config = dict(
    n_layer=11,
    d_model=128,
    n_experts=192,
    experts_per_token=4,
    d_expert=32,
    d_shared_expert=0,
    activation='swiglu',
    moe_layers=[0, 2, 4, 6, 8, 10],
    router_score='softmax',
    normalize_top_k=False,
    routed_scale=1.0,
    balance_loss=0.00232,
    balance_bias=False,
    init_std_router=0.00677,
    lr_router=0.000736,
    n_head=6,
    n_kv_head=6,
    head_dim=32,
    vocab_size=4096,
    norm='rmsnorm',
    norm_place='out',
    norm_eps=1e-06,
    positions='rope',
    rope_base=10000.0,
    rope_fraction=1.0,
    qk_norm=True,
    attn_scale=0.177,
    tie_embeddings=True,
    parallel_block=False,
    init='uniform',
    init_std_qkv=0.0453,
    init_std_o=0.0562,
    init_std_up=0.0648,
    init_std_down=0.0648,
    optimizer='muon_variant',
    lr=0.00873,
    beta1=0.95,
    weight_decay=0.0,
    lr_head=0.0089,
    warmup_steps=50,
    schedule='wsd',
    decay_fraction=1.0,
    decay_shape='linear',
    final_lr_fraction=0.0,
    batch_tokens=65536,
    seq_len=1024,
    doc_mask=True,
    z_loss=0.0001,
    train_tokens=599000000,
    steps=9141,
    dataset='wikipedia_en',
)
Below are experts of layer 6 (counted from 0) of a mixture-of-experts language model. Rows are named router (the router's row for the expert), gate (a neuron's input weights, with its number), up (a neuron's input weights, with its number), down (a neuron's output weights, with its number) and show model dimensions 0-127. Each number is 500 + 50 x the weight over its row's rms, rounded and kept within 0 to 999. Numbers have three digits each.
Before each expert's rows: a language model's description of what the expert responds to; "raises" lists some tokens whose logits its average output raises strongly, later layers aside. This comes from a sample of Wikipedia text that the model never trained on.

# expert 41
It responds to: Numbers and articles in tables. Table cell numbers and percentages after pipes, such as 100.00% and 15.80 m, plus commas, "the" and odd mid-name pieces.
raises: "ite", "ouse", "ole", "ope"
router:430500439553491464557553463534526602490428520525504562510460595444477520441502569523575552517499470449492430435485567611521503539424499422580482502557564536471508469435409485416599564420459490559524549507450572494592477500488464493551525514425458488548450496484496535571544450543447524472524450563549519446456545447488533496456441564555446582570445407450565527517496496524424429565547
gate3:525473548496600531489413580560476444513475505499474537562466479603534535499481462398451482494476636504485522521542499409496524441504457425533498502418491400518483382519462540492516459507516496507470553574507475527548491569532504510484444473532521485458489442464467566467413467509522559473606447432583501506474491558498490554469555500351430470499567592598439497446509444530570405472562
up3:568527557541509475497563502555532481507485461499436523507461496618545472532448528487561482520425566507520512462569522415520459392522446399505555499432525425462494472499463540515450504519489380446397337559581427476537482449586468469432470455525484495461520512472549532501516459512423462467490435508513494515486422496437483516538370463430484429512399549473460450585478540466495461585466
down3:456512475492463509451586498526508464634564493580565478530462564453455497455460498499471492500526456527550395599450420542389553487490482526512471544492467594524474534539555377563493439537529468526487425446464514529554502473413492462555531453496491465462435611506542470532496515460468532468505476605460442464548569500465408507504471571547466512545467437512576451606445602578519492578472

# expert 38
It responds to: Mixed words, CJK bytes. Varied words after was or a year, such as published, opened, lead, film, plus pieces of Chinese characters and mid-name fragments.
raises: "',", "stitute", "'"
router:430500439553491464557553463534526602490428520525504562510460595444477520441502569523575552517499470449492430435485567611521504539424498422580481503557564536471508469435409485416599564420459490559524549507450572494592477499488464493551525514425458489548450496484496535571544450543447524472524450562549520446456545447488533496456441564555446583570445407450565527517496495524424429564548
gate0:553555486468460517444499458457505432459475589472536416529424548500540527521563478437475569453545430420501537470489524417432502481476430501496586437464474450538378557481507556520402542498471482474445448458548614506503605584466566516519490474517437515472428527458523507509472438510498474467515596550414558552504441539521446577437527543447536407441467399594461509475592545460535519495508
up0:497443444529453524420462552420503508484487491516602458527527497517553516467442529527467495551417532529553500533535473410459528583553502458416471548527512531486518440608426586483562511416453481539481552483476530497527486548394568503503494488453475468436515444477506444436471482541506564537417509483466472656483517539532561439437540442460641452515517499441622494514364476524546494442497
down0:565610521549370520465522598532517483606617452492523467478521444494452516545537472556470472516449557505531505422549538438563452505555420419507535553510523509506514414551500514543505478553504529525496488469498491495544424539479496435402487526541571461497501492487495564478550492422478542517528505562564591447430460526551529442554520447542458508495477528589456406381598568435576549428454

# expert 46
It responds to: Word-internal t-pieces. Middle pieces of Latinate words usually containing t, such as it in amb-it-ious, ob-it-uary, p-it-ched, plus ect, struct, serv.
raises: "ional", "ions", "ion", "ical", "igan", "lected"
router:562454464455523495452462574479568431569539655422447524542522478580534462495486481511583495379444457466427484535520484522474593560552536480437510407419506482507523478451528493483481448494474512514468569584562433532461406462525627481544535577585492455441474507483523510548462552446622445455476502499455523495420483534576478441430471525518495576460511593461501493491463576522502508532508
gate4:588461479495503498544543466516541504533516434477555570468444547445543489430511519445478465407503489464472501529519407518508512540491488455578463521594455416517426595452613559468508460472483410573467579401486542463482501511413549442500435540454444513507570537478548465517444582491534457614421503485486560521538550543483496549480565392365527540550448515578527504581519493459447494433505
up4:505530435521537547507506463491550433559626521501431460491521535515527524497569406538553611528468465602484549462517500449490423480564517421528561457523516543480470554539541499497570509486486541424482436455436481522532478449496456598453498512601518482450439501562454452537519449440516507486448406570447423587497464318470587539494515441529511513510541548528465455469535619491460523543540
down4:457563579491477528488478462537485553553402468512543439483474548500498451495596478408549454480365463481572538504496504442479488472478504512557503451425538482485561487500457454455559459528513609422489519428550463568557571519473513499549386505471488575548480529533538542448520538493506542541392474482425563461489597573513607443465444644494527481499505500389478520552467513415502517413496

# expert 3
It responds to: Latinate word prefixes. Word-initial pieces like con, ex, per, pre, sub, trans, dis that begin longer words, e.g. per|manent, sur|face, Per|u.
raises: "port", "p", "pl", "com", "ping", "t"
router:542410409583483455533464439495440552515536443543574503489430516505501457531427520593421488468430558512444509539464551493570504519536536558417445419424453493533437506419490549539498502523536547470522501458533471459578597601494566512447476361535508539590511498390558464494557363441551556444505469557521530502493437490482450517586539500471497556486540529515521510519403493531512462545483
gate0:483441464578476477436487600545467547424459476515464538505488524542601601500501523429476398421529512488507538515460540469511452478560476521504450435470629549547469548534467556572546595523547493442512471511464454536495466453515548487571453609502577558480610482492437463478512588520561518539497512414434435500578489492427558454488424420501532538500490508442481416470449388475568550484458
up0:337505539633448528423522483526448573629551539475474447536519393618497448466482476541548486498423474397405563501474511434559467467480534462447498490570542484485487571567503549506493610508492438487533549496508478525497545465490511444540549515474543462423550442427547486490559513517500511494502521511593488575548566538492464547482551473511477483567509514483558551506541504401438569423506
down0:471558428537538558428489480498410434517486500498594554471525599502464483495398510487476508592404452536456452529487403461608451526619482505534493595473484541473604480369439561538564493551487505473506606517479433507558515522519579508462478492480486506613466539497532529524489516534475546498522440624482542464442576547504542438523512481443501527501556480534445505491532507400590513480522

# expert 47
It responds to: Numbers and number words. Whole numbers in tables, dates, measures and scores, plus spelled-out counts like three, four, six.
raises: " teams", "0", "%", " episodes", ":\n"
router:500481523446449492472483471538483502434614426559540587432456470485493380569593504555400448469535525515558405470465406481590430493538558492547507560401390588529513455411463499440482556552569485493528473507470515459512458468475508490485455520482477487542603536516531548482460478568435602502497488485475506509522528491477557459497446476531450468571623457575464583500454576465458467465514
gate2:501516588527539601436536504456464504497550497468489479417571509426432437465460484472603524498442566444491521471450575554529382456566524422535581560554415456433553470472521407517567530465538444495525483440498460478451578567341525499496514396462555527502488472522568548471590561538490513491406467448479473541532496500469548507563485533466481507430536486471447570435565569458479496493518
up2:407494526554503413509565454432541553481491554532549520542569524537459479538471524514461465480526458485416463554575510447543514563532522553475466493578474563492484472575479498436505567506498579401527408495421486503580411512481504519560598466506424492553474554506447480513517481485494558397590570538535486540477539547457557469557505506560517450519427473384491453452569387406528584414560
down2:499570463452506407442440524512496557547438470461507424460508472556496456549504518460559470600466488572541434536495417441465532446486426400434609541504420440482405505447503518560569442528476464485524559483382517578518494479569498469505511506463476456480354513498503451481504455551484442538455419506540503457460529528532549438425481490482487491479479526495583520608545557588524370485473

# expert 2
It responds to: Space before numbers. Bare space tokens that come right before a number, year or sign in tables, stats and prose, as in "in 1984", "| 4", "$", "−".
raises: "20", "iron", "?", "2", "3", "ult"
router:504540529385520537557456537548577530529473380553559542451495496569466490442427554510520452488435537490557446486606493452571443539490444472533525456432445497537425512580485559494540491512465440468559557464436487436516617443510456545448492447485450456536524622498500552530498571431463474444545452391540464489487473453571502608574558492508453440372519497554460505484474534456525479502478
gate2:526475601463549444547464471453513519501374431450566531497495556543555402490480490525492491441549545376561499542494423575432493592516543460456492551491510511440506533495444454575584486554494552566542408510544559508479586604493508468472554458548501463487475548561479490542521562536570419495465463392459520489474596462518501492452566503520463474507519458550468433509631605516466520557481
up2:527516514495510484494503453480399526519482451480484496437534551490571499463519481503605436439512455443580456417595483547419483530568599561478495399504509593585502615442420458479490444544508512559532488474412514498527495574426435501497516428564632475596523422454438451485412509570472534485490453460498563509490574503509586493426419505464464482505464492453478589518474480501504481560552
down2:541544429555456492463567516518419526573440437505560467494438540422475489461436465541464562533474498490503533506472381461477513561427511401460509510550562484530507518528386461516478462471491483510500581441426546389511524519481558474548517499436403604473457509504591564417603548481508431516432551524461459458529532468484519520467622531525498501559501496557430585414518564559573469565494

# expert 13
It responds to: Opening brackets and quotes. Opening parentheses and quote marks before glosses, years, occupations or quoted words, such as (born, (actor), "not, (Drunken.
raises: "H", "with", "the"
router:505467442569481491579465497408497462543446447496584443460463475410450603501446526442409465501450499517597491469552482510437477500513519436507440453460585471472428454511498579588564558589468551550430472454471429412539532477535496517582534436491473603554439506420410509551489514498409452404525499428441564475487441459432498489451573480538539532488478496558507524496540501543560456496577
gate1:502517533611513444501576454416481527495531432518473453458469457429477604561490483548574511553551442485502514404482463527515541553562573502388430421548481518455490456573462495543516431530553574488482498472412389554533488441534518503471427525429502552366480533484510447481488586530496446513510547542497437568504478552487427548541544453480505607441481453488533485481489537410528539396573
up1:597536489532429519504440524497441503555391482505567587527582433609453458518459535575566490627534533511599528518464480556532474583427483493504480503670526593501566505462493489427501513520452551503561496426423432511528479580448506519496441559514453462466461466476512516539522565510478523506434533568532454420441552526502491555575415467501507492536505461533460455481539489423512414456500
down1:529509463406575521500564540538526413501455517430472489444471532560512600465544430461477589506514435528451426483449471454459440518423575484488514513507472472501466586497441447478485540501552572455479541553572488529581436470436446503467511565503545538455484487581525511525454448528559609542505505466553457446545496531487490495598557513373560543565431597440534428365471474575501455468538

# expert 5
It responds to: "ur" word pieces. Mid-word pieces, mostly "ur" after a short prefix, plus "ail", "ra", "ospital", as in D-ur-ham, b-ur-st, lect-ur-er, H-ospital.
raises: "ram", "way", "min"
router:541450505554464554397473561490499530490504467543514527540509569574540410494546453476440465582493532474537471539544500499462567445422460495436567446512454469583474455438457469511465466505498549437566565685538450474445538403497606400554464465498515562467493439551498455486490453547505531512524539569517552497484466419521556546467446483523461547555491562536506577480455462592605479502406
gate1:551486505567524658530473545485389478427498472569505479549452511502474437514480473430526429427571495472538569526477480494555408476592446531433515487494529408456493520430480525506560541551550463540431550577573499474479512475583460482502539463544508401511596505482442453442430454485470532436441496504603491508507498425476522542484530446529504493511537433491504535488408588538490353481415
up1:478532546522567480434461483474465568465494495478495523498461553468437522520381507447413549606534493511498475587439576444474510439450540436455467519498490543423481505472419437550512472661465466442538448540442409492482574462515378529436488513597542489468527481525523520454516446584503487438568390594438485520434439496526477483510493570499525549510524523509504479448457450520600416475439
down1:442423520511494486546516489459444545492465559508530443570567571472545406536515450450498458532454533588401424507413526489436382494442486547535401496421561431438493517468499440574478481590546412442519498550546508517500465461531451414475476481542552497586527513498517477528567533440599457443484421507533532541517516457395553423397499468441453484511528460453431484521478542473524544478601

# expert 9
It responds to: Mid-word consonant pieces. Short inner word pieces, mostly m, g, am, im, om, inside longer words, e.g. met|am|orphosed, body|g|uard, inflam|m|atory.
raises: "ony", "atch", "ater"
router:532454422403489538437449574514553499440483438558432441517481501554558577555474500502539460572499575562533476601476558536426553449546496474397465535499533430550562595476448491605489480501478489466430496465436462495473465538511530517511515531443548395447492492466500588515554509478525468553500592486497531519454544579519411432444575439501426541371500465494515548520449465479516482425607
gate4:407540549484583469460507486486506499545445516543453445492407495562466595525489553516476474540415480525511509508556449542508446434426370488498435476447495441621577515462510568562466550452563525442483451503425509462537510416509505518365501455433511502572507469478474446592494541511470525575512512459518386513534424465530429472509524418494471407512503467462493596457524472573577510482589
up4:479355432460392445484496506466470466531519532503596512543388502498464435474494520466482547543529557464543462444516491471539516497644550501514472549568543441493500520476429470642544429520488434481555513399469534512487544530485450534554504473555468489483469424516528460472526544485490507475372549571507541545440434552404531546503472490483436455411536465543517463518432519424618489448468
down4:437548560586476518497495521618512532484494413489572471539548490513371578453501428470508441383494549495535582509513534468512575413489433546502545488493465534604412511554477471467504418444565418428520471540551556519486483468464484518523595486430488597517530496585609490474444382538455494558507512575514495462600524503427510522505534491486538530478480555505517400455515485447514518544474

# expert 54
It responds to: Romance name syllables. Inner syllables with z, g, c or s in Spanish, Italian and similar names after V, P or R, e.g. V-ig-o, P-oc-ci.
raises: "lor", "lish", "ca", "ille"
router:579532499502402575491537477543487530468435550433439437427497475505504479522536508450546502533510481419476613543536460528555513493483518535449581439574572445415422454594611514496513470564560429505489512447581501494407558513437447482434513427489434518559468565483498529490513426501457446476539509529445539455487449529560345514563491448478462574490490514423521390518477487473455543465575
gate0:478551532553493498535476478430511429489495467472536489510580492574488420447468531496494510448430460484444579531498509477451613481486357527495391448456501529504500493544425471456581551625525440454538492509523582557444467543441510539457528419416482546536483515481555486474516519406483461446530453478594452554522420516427536455520533554350522507499481489474416465508453508574541491440608
up0:506610488551491513609450560489497608532495441594467529531470426562478524525513618478607471532467520523489454512560486459503591397469492582573520466548552467546498473468539552388442428571526480494435419455503465485539432570539453542446512500526518520564559478414448569455361475475469584502464493470537439516491466524552529514511572531547524578512511489518559530525551533471557550461484
down0:529504581449489560519507521445584558523516515578596554459484393500534552491536469551541584441506476485478493557615501531467465391545493484432479509547337577539494475519552366542538442523428604492478459517415537446577463497456530482531526514468524522539541504522540492490450606589508532562483545521576562477549538477494460539536446447450556472524432515524490528574447514455565465486495